From a checkpoint of a small mixture-of-experts model trained on Wikipedia: width 128, 64 experts in each of 12 layers.
Below are experts of layer 2 (counted from 0) of a mixture-of-experts language model. Rows are named router (the router's row for the expert), gate (a neuron's input weights, with its number), up (a neuron's input weights, with its number), down (a neuron's output weights, with its number) and show model dimensions 0-127. Each number is 200 + 30 x the weight over its row's rms, rounded and kept within 0 to 999.
Before each expert's rows: "gets" lists some tokens that make up at least twice as much of what it gets as of all text; "comes before" lists some tokens at least twice as common just after its tokens as in all text. This comes from a sample of Wikipedia text that the model never trained on. Tokens count by the router's weight.

# expert 13
gets: ":", " including", " made", "ing", " as", "):"
comes before: " ", " a", " in", " the", " by", " \""
router,216,230,199,186,206,268,220,197,166,189,169,249,151,173,141,223,144,211,201,189,204,209,227,217,193,217,194,194,181,191,255,227,178,229,229,212,168,192,229,184,200,137,217,159,231,226,222,211,193,229,201,219,142,220,279,185,276,182,225,256,173,192,252,175,230,185,181,202,206,222,172,157,189,173,212,161,197,217,267,180,184,184,143,238,188,241,183,174,217,235,200,226,184,235,206,218,174,203,250,162,214,237,169,200,198,206,197,203,258,209,210,265,199,199,231,229,166,213,203,194,225,198,227,184,234,180,144,171
gate5,260,175,185,230,185,154,187,275,215,169,187,166,208,187,231,208,216,245,183,170,224,223,170,233,192,198,228,217,175,172,182,165,185,209,208,210,205,181,241,171,207,191,170,141,201,181,231,207,219,222,181,207,180,298,240,146,203,219,215,228,167,252,204,208,211,153,204,174,195,203,226,197,162,206,254,226,234,208,248,178,186,167,205,229,237,247,216,191,217,197,277,177,206,184,167,209,204,142,195,274,194,206,277,195,225,171,211,162,213,201,215,228,183,212,212,176,220,159,196,194,213,180,199,257,243,176,204,164
up5,254,165,151,239,194,178,181,286,212,190,222,189,193,188,257,228,206,252,185,154,220,210,173,210,200,197,225,206,207,174,188,163,153,205,240,202,208,184,240,169,189,175,163,112,205,180,213,205,192,205,183,209,198,284,248,156,194,220,227,213,161,237,202,175,186,200,176,185,175,183,199,193,198,193,262,231,212,183,266,166,204,175,185,234,223,258,210,185,197,189,251,170,196,195,186,211,215,150,229,226,225,209,272,196,200,165,216,180,215,215,238,195,206,222,190,177,187,153,201,166,176,159,218,244,248,173,199,162
down5,195,202,182,204,208,136,177,139,133,153,245,177,196,158,250,195,184,199,170,190,218,207,191,186,233,150,189,261,202,201,177,160,212,217,214,210,167,204,206,168,134,233,167,216,197,205,200,182,230,250,175,214,229,207,146,172,162,207,200,230,224,193,201,174,162,162,163,220,180,217,191,221,234,190,202,215,230,200,171,197,233,181,243,183,209,265,241,193,172,250,228,191,199,172,245,229,235,139,208,206,233,180,222,184,239,137,198,197,193,246,223,220,230,197,207,153,159,142,156,217,180,195,167,195,198,139,202,176

# expert 55
gets: " ", "°", " Vi", "don", "í", " Is"
comes before: "1", "2", "N", " /", "3", "W"
router,208,182,202,213,217,207,161,161,196,172,162,192,230,178,250,165,175,232,188,168,192,187,197,249,215,180,131,178,217,228,201,206,166,173,181,217,249,172,211,175,230,189,211,225,179,187,188,242,204,146,158,252,210,241,198,236,161,162,188,131,209,238,210,248,205,182,219,194,192,203,218,183,155,205,152,189,271,185,179,164,134,216,250,201,161,246,211,239,179,181,254,221,218,201,247,194,153,253,179,193,216,194,173,247,243,209,224,157,209,226,221,210,189,159,171,241,197,214,216,188,246,159,228,223,188,174,226,199
gate0,203,232,184,165,254,228,147,222,237,195,180,173,199,166,233,151,132,190,218,236,163,227,151,200,195,201,206,209,170,198,191,186,216,187,204,185,190,186,269,183,188,173,206,203,190,230,144,236,227,204,239,208,172,229,177,138,193,222,165,183,257,230,203,187,193,174,235,214,195,235,249,247,159,257,168,220,242,152,170,170,212,156,173,184,218,222,178,164,192,214,187,212,203,196,223,173,180,228,167,221,196,180,157,221,202,210,264,153,191,154,172,188,185,189,254,259,149,210,260,203,203,203,202,182,196,226,214,150
up0,188,170,197,190,188,199,185,190,200,151,209,215,170,218,111,227,231,179,206,192,191,198,252,180,177,230,195,239,226,247,201,176,218,229,187,255,182,180,170,239,183,229,157,219,185,225,255,175,199,172,237,204,203,214,196,201,218,195,161,166,102,183,212,201,208,258,171,239,175,145,170,136,174,177,196,221,172,170,232,191,182,218,180,163,207,238,181,253,214,138,193,231,219,219,207,232,176,186,212,179,245,226,238,241,214,213,203,231,264,214,169,252,195,221,215,151,234,194,221,214,156,158,193,221,199,203,185,182
down0,228,200,122,219,229,162,239,182,236,135,207,222,149,198,247,248,226,179,216,213,196,202,249,170,208,132,220,217,157,202,169,201,193,218,176,204,174,194,213,185,198,228,224,161,170,215,181,195,178,219,166,162,149,181,207,176,219,255,194,238,195,176,192,198,195,173,166,234,203,221,242,175,184,235,181,195,215,151,189,140,177,246,214,217,200,204,218,221,174,184,234,127,159,261,191,175,172,236,199,192,157,216,161,213,176,214,204,194,212,170,236,189,215,198,233,232,238,216,160,189,152,200,184,273,168,149,185,211

# expert 48
gets: "1", "2", "'", "p", "3", " refer"
comes before: "9", "0", "8", "5", "6", "7"
router,233,252,197,208,194,236,136,240,232,224,239,218,195,177,245,225,180,206,188,209,169,186,243,194,250,222,219,251,234,234,181,189,198,222,241,142,157,206,230,218,161,221,207,152,163,207,224,215,147,212,206,193,191,188,191,158,218,193,187,196,173,192,159,191,209,235,238,249,246,159,178,199,162,195,188,243,235,224,152,129,215,159,185,216,218,183,220,151,250,246,164,155,203,202,170,158,193,164,196,190,200,198,241,208,181,177,222,207,186,242,165,153,153,172,237,233,179,207,208,230,159,252,184,173,214,227,189,202
gate5,196,170,222,198,199,194,190,217,214,245,196,213,183,179,218,216,179,222,152,215,184,194,238,231,204,152,193,189,237,256,246,225,205,208,205,228,229,229,117,153,176,160,193,156,175,151,183,264,204,228,195,247,258,187,175,192,241,192,232,198,170,223,221,255,198,124,194,225,223,234,203,261,196,199,205,196,200,116,220,210,155,220,185,156,186,244,164,227,165,182,229,176,215,163,159,217,166,240,166,169,206,189,207,202,228,191,181,219,174,185,201,179,205,196,238,211,210,162,227,259,217,207,145,225,220,193,229,204
up5,234,188,185,183,216,232,220,169,212,175,253,169,215,189,153,191,254,180,206,165,228,247,124,193,245,161,245,217,190,157,160,187,193,163,197,198,183,162,258,242,206,240,228,243,213,227,221,142,173,157,171,175,162,220,225,199,205,206,185,230,207,207,197,145,186,236,188,207,190,175,171,174,208,185,171,185,221,264,194,228,263,213,197,237,211,171,233,182,256,196,187,236,191,217,205,194,211,172,242,167,216,230,218,198,159,209,174,217,241,229,169,217,168,237,145,173,189,259,195,173,190,178,263,199,193,183,159,194
down5,217,222,169,245,163,234,223,179,214,187,233,178,224,160,223,232,186,200,210,216,240,173,177,224,174,201,209,182,213,153,227,185,193,231,193,257,149,239,202,216,235,148,220,202,209,185,141,144,205,222,169,206,201,227,227,240,221,193,187,211,187,127,220,140,237,222,210,234,211,213,211,206,173,195,198,185,202,209,226,224,157,242,237,232,194,192,207,173,192,192,220,194,196,132,142,150,193,255,229,189,181,223,271,196,121,173,210,223,188,219,177,211,246,196,144,206,209,193,187,197,184,196,200,174,120,220,222,253

# expert 62
gets: "|", " ", " Re", "G", " team", "bu"
comes before: " ", "2", "1", " Total", " Party", "---|---|---|---|"
router,187,210,221,198,199,242,138,229,181,213,168,161,191,192,174,214,180,269,194,151,163,229,201,179,210,216,181,192,198,223,177,192,217,171,195,188,212,200,240,226,201,215,168,222,158,182,173,247,161,243,164,146,180,131,215,225,210,256,203,194,163,200,197,218,223,225,200,228,168,230,232,205,284,205,187,168,213,224,147,229,232,199,229,198,201,208,222,186,182,187,178,175,210,150,214,208,157,252,171,181,152,243,196,190,246,186,137,151,241,161,203,207,183,189,204,171,149,149,211,208,211,130,236,214,225,181,185,157
gate5,225,157,198,167,186,205,171,231,161,198,219,181,208,207,195,193,185,180,178,231,208,209,143,199,196,233,249,231,204,162,190,208,187,206,120,211,179,282,243,220,166,193,262,218,139,201,211,219,203,222,203,174,185,212,166,210,181,132,166,183,162,199,195,268,182,225,171,223,223,215,182,148,207,243,174,100,220,200,211,203,136,195,180,190,228,207,194,188,198,225,173,195,192,206,223,226,196,232,237,184,209,206,197,180,248,204,164,159,175,157,202,134,243,208,175,185,228,184,225,213,254,235,190,203,178,169,213,236
up5,210,223,232,218,229,179,218,189,227,250,152,202,196,169,214,209,198,240,243,192,215,175,255,201,189,167,193,185,205,216,186,203,210,173,275,191,214,158,164,168,200,208,126,159,251,168,161,182,162,198,205,208,188,188,192,153,208,250,238,196,239,219,211,147,232,175,216,150,204,213,237,175,197,123,236,259,191,224,172,177,247,231,241,220,187,186,178,212,217,171,204,205,197,192,161,178,179,181,154,204,194,183,177,217,167,208,218,241,254,226,186,253,135,201,209,203,199,204,138,210,140,177,226,229,217,227,196,161
down5,211,210,213,179,207,198,213,231,212,176,173,198,218,180,212,213,191,180,181,154,202,216,172,217,256,154,160,241,160,208,227,205,214,225,211,205,248,239,186,190,182,201,219,184,194,134,166,201,167,196,174,203,192,227,216,164,195,216,279,153,215,120,206,196,187,248,214,184,202,150,176,187,227,206,212,190,273,224,185,180,157,221,231,203,181,218,218,240,178,200,159,227,273,215,163,189,263,225,244,234,218,153,157,194,201,225,223,185,222,249,171,206,189,187,219,218,146,208,176,188,167,193,248,212,269,237,143,191

# expert 14
gets: " of", " from", " United", " South", " University", " State"
comes before: " of", " the", " States", ":", " Carolina", " Kingdom"
router,164,202,192,213,202,151,197,200,129,195,207,206,183,234,206,157,244,218,186,188,223,225,221,194,201,276,228,195,247,172,207,225,225,194,210,204,205,164,181,222,212,208,224,199,193,164,212,199,250,202,149,195,208,231,183,213,196,187,183,183,130,171,228,215,238,151,213,166,192,193,187,215,152,204,275,206,257,183,154,188,206,224,168,187,222,230,185,241,307,226,213,217,210,197,196,246,257,217,151,251,206,190,248,178,154,173,204,209,225,240,230,237,205,239,196,197,210,154,223,213,190,165,227,234,190,161,178,174
gate5,213,211,183,220,144,199,141,215,223,194,243,175,220,140,247,250,214,220,251,195,178,154,221,211,220,218,200,250,199,218,196,206,204,188,206,226,187,160,213,167,253,147,245,205,187,143,178,216,222,177,232,222,154,241,179,226,209,206,193,145,153,186,227,148,202,165,226,198,239,210,226,154,151,204,215,192,213,159,137,186,188,167,176,169,188,225,151,185,191,203,204,221,172,211,155,193,206,146,150,233,165,214,172,199,240,208,216,172,192,257,194,180,195,216,225,142,256,193,171,229,159,193,190,212,179,226,175,225
up5,189,223,214,159,254,148,286,204,166,215,138,217,232,262,188,151,160,138,175,211,232,234,169,209,156,201,161,169,207,189,224,211,205,183,191,207,217,241,209,260,168,200,188,188,194,226,253,160,175,219,177,168,184,179,233,158,203,195,202,235,195,185,180,236,216,213,182,204,155,196,226,207,201,208,218,168,197,249,244,223,224,268,228,238,221,206,230,191,216,190,202,216,235,203,266,195,199,244,250,191,220,162,229,231,206,193,194,209,197,185,210,202,222,176,226,244,136,226,227,165,236,216,213,216,207,156,249,191
down5,191,240,205,249,190,174,216,188,185,215,146,171,200,206,172,171,266,220,193,218,192,201,164,159,159,181,191,174,232,190,170,204,189,193,195,208,211,200,179,236,167,235,224,157,217,204,234,212,243,279,203,200,203,177,270,151,197,213,151,204,221,201,180,164,197,208,224,197,115,180,231,243,215,199,166,160,129,173,209,199,179,222,246,147,190,153,219,136,263,206,195,200,184,159,182,139,252,193,181,196,155,190,247,184,225,180,201,208,217,162,156,217,199,186,169,193,163,204,193,193,233,207,206,239,194,223,180,204

# expert 22
gets: " K", " —", " con", " people", " man", " film"
comes before: "s", " of", "ing", "'", ":", "ed"
router,192,160,200,173,132,174,193,204,214,195,227,254,169,244,211,236,213,197,236,163,228,219,208,163,197,223,166,198,193,205,248,258,202,197,243,146,229,199,169,184,201,155,191,191,181,248,232,194,153,156,203,228,207,211,164,197,188,184,150,222,192,199,185,179,169,199,193,190,174,172,181,220,271,197,203,196,245,234,146,134,172,231,229,190,223,169,185,262,215,238,157,196,231,229,174,222,187,234,196,204,182,180,161,202,217,215,210,165,196,172,171,171,199,214,224,286,203,217,218,278,157,202,230,156,183,214,230,221
gate5,205,153,229,136,203,224,227,237,235,173,235,198,165,173,190,201,119,185,268,186,177,199,177,199,158,275,200,232,206,230,200,185,205,164,192,249,194,223,202,211,187,182,160,119,216,201,226,217,201,168,224,222,217,183,185,152,206,208,217,257,247,175,203,208,178,255,183,195,179,257,204,155,214,246,172,204,182,164,208,152,130,207,208,169,213,257,203,186,188,211,171,188,200,213,241,215,172,177,157,193,197,201,230,208,175,198,222,193,211,171,187,198,246,261,252,195,182,200,229,192,173,188,231,174,245,203,234,202
up5,188,217,155,237,198,203,173,193,161,231,147,192,231,215,175,195,231,190,156,209,238,183,272,198,221,151,213,174,207,146,196,190,153,234,183,121,186,199,191,197,237,205,239,295,182,172,173,187,178,260,193,235,205,206,216,238,179,219,190,190,185,214,179,199,217,117,166,213,214,157,183,259,158,189,224,202,202,191,195,248,254,190,195,248,190,142,171,224,214,167,225,202,225,238,168,204,235,207,223,205,190,186,190,197,231,196,191,217,165,212,198,188,135,173,146,224,215,222,181,222,214,204,155,208,192,200,182,240
down5,207,208,202,220,173,189,201,183,221,193,201,239,254,195,173,197,154,209,152,213,169,213,172,198,224,240,207,203,184,226,187,207,175,247,188,206,121,150,217,162,195,207,150,221,251,202,232,182,239,146,170,141,214,155,234,228,234,218,136,209,231,196,161,261,224,172,207,200,151,147,218,182,190,135,172,170,209,148,189,186,205,177,165,289,217,194,211,202,148,209,175,215,208,203,176,227,173,174,145,158,151,204,233,227,239,221,222,191,213,187,148,185,191,192,187,181,211,223,186,172,164,199,194,199,209,209,225,192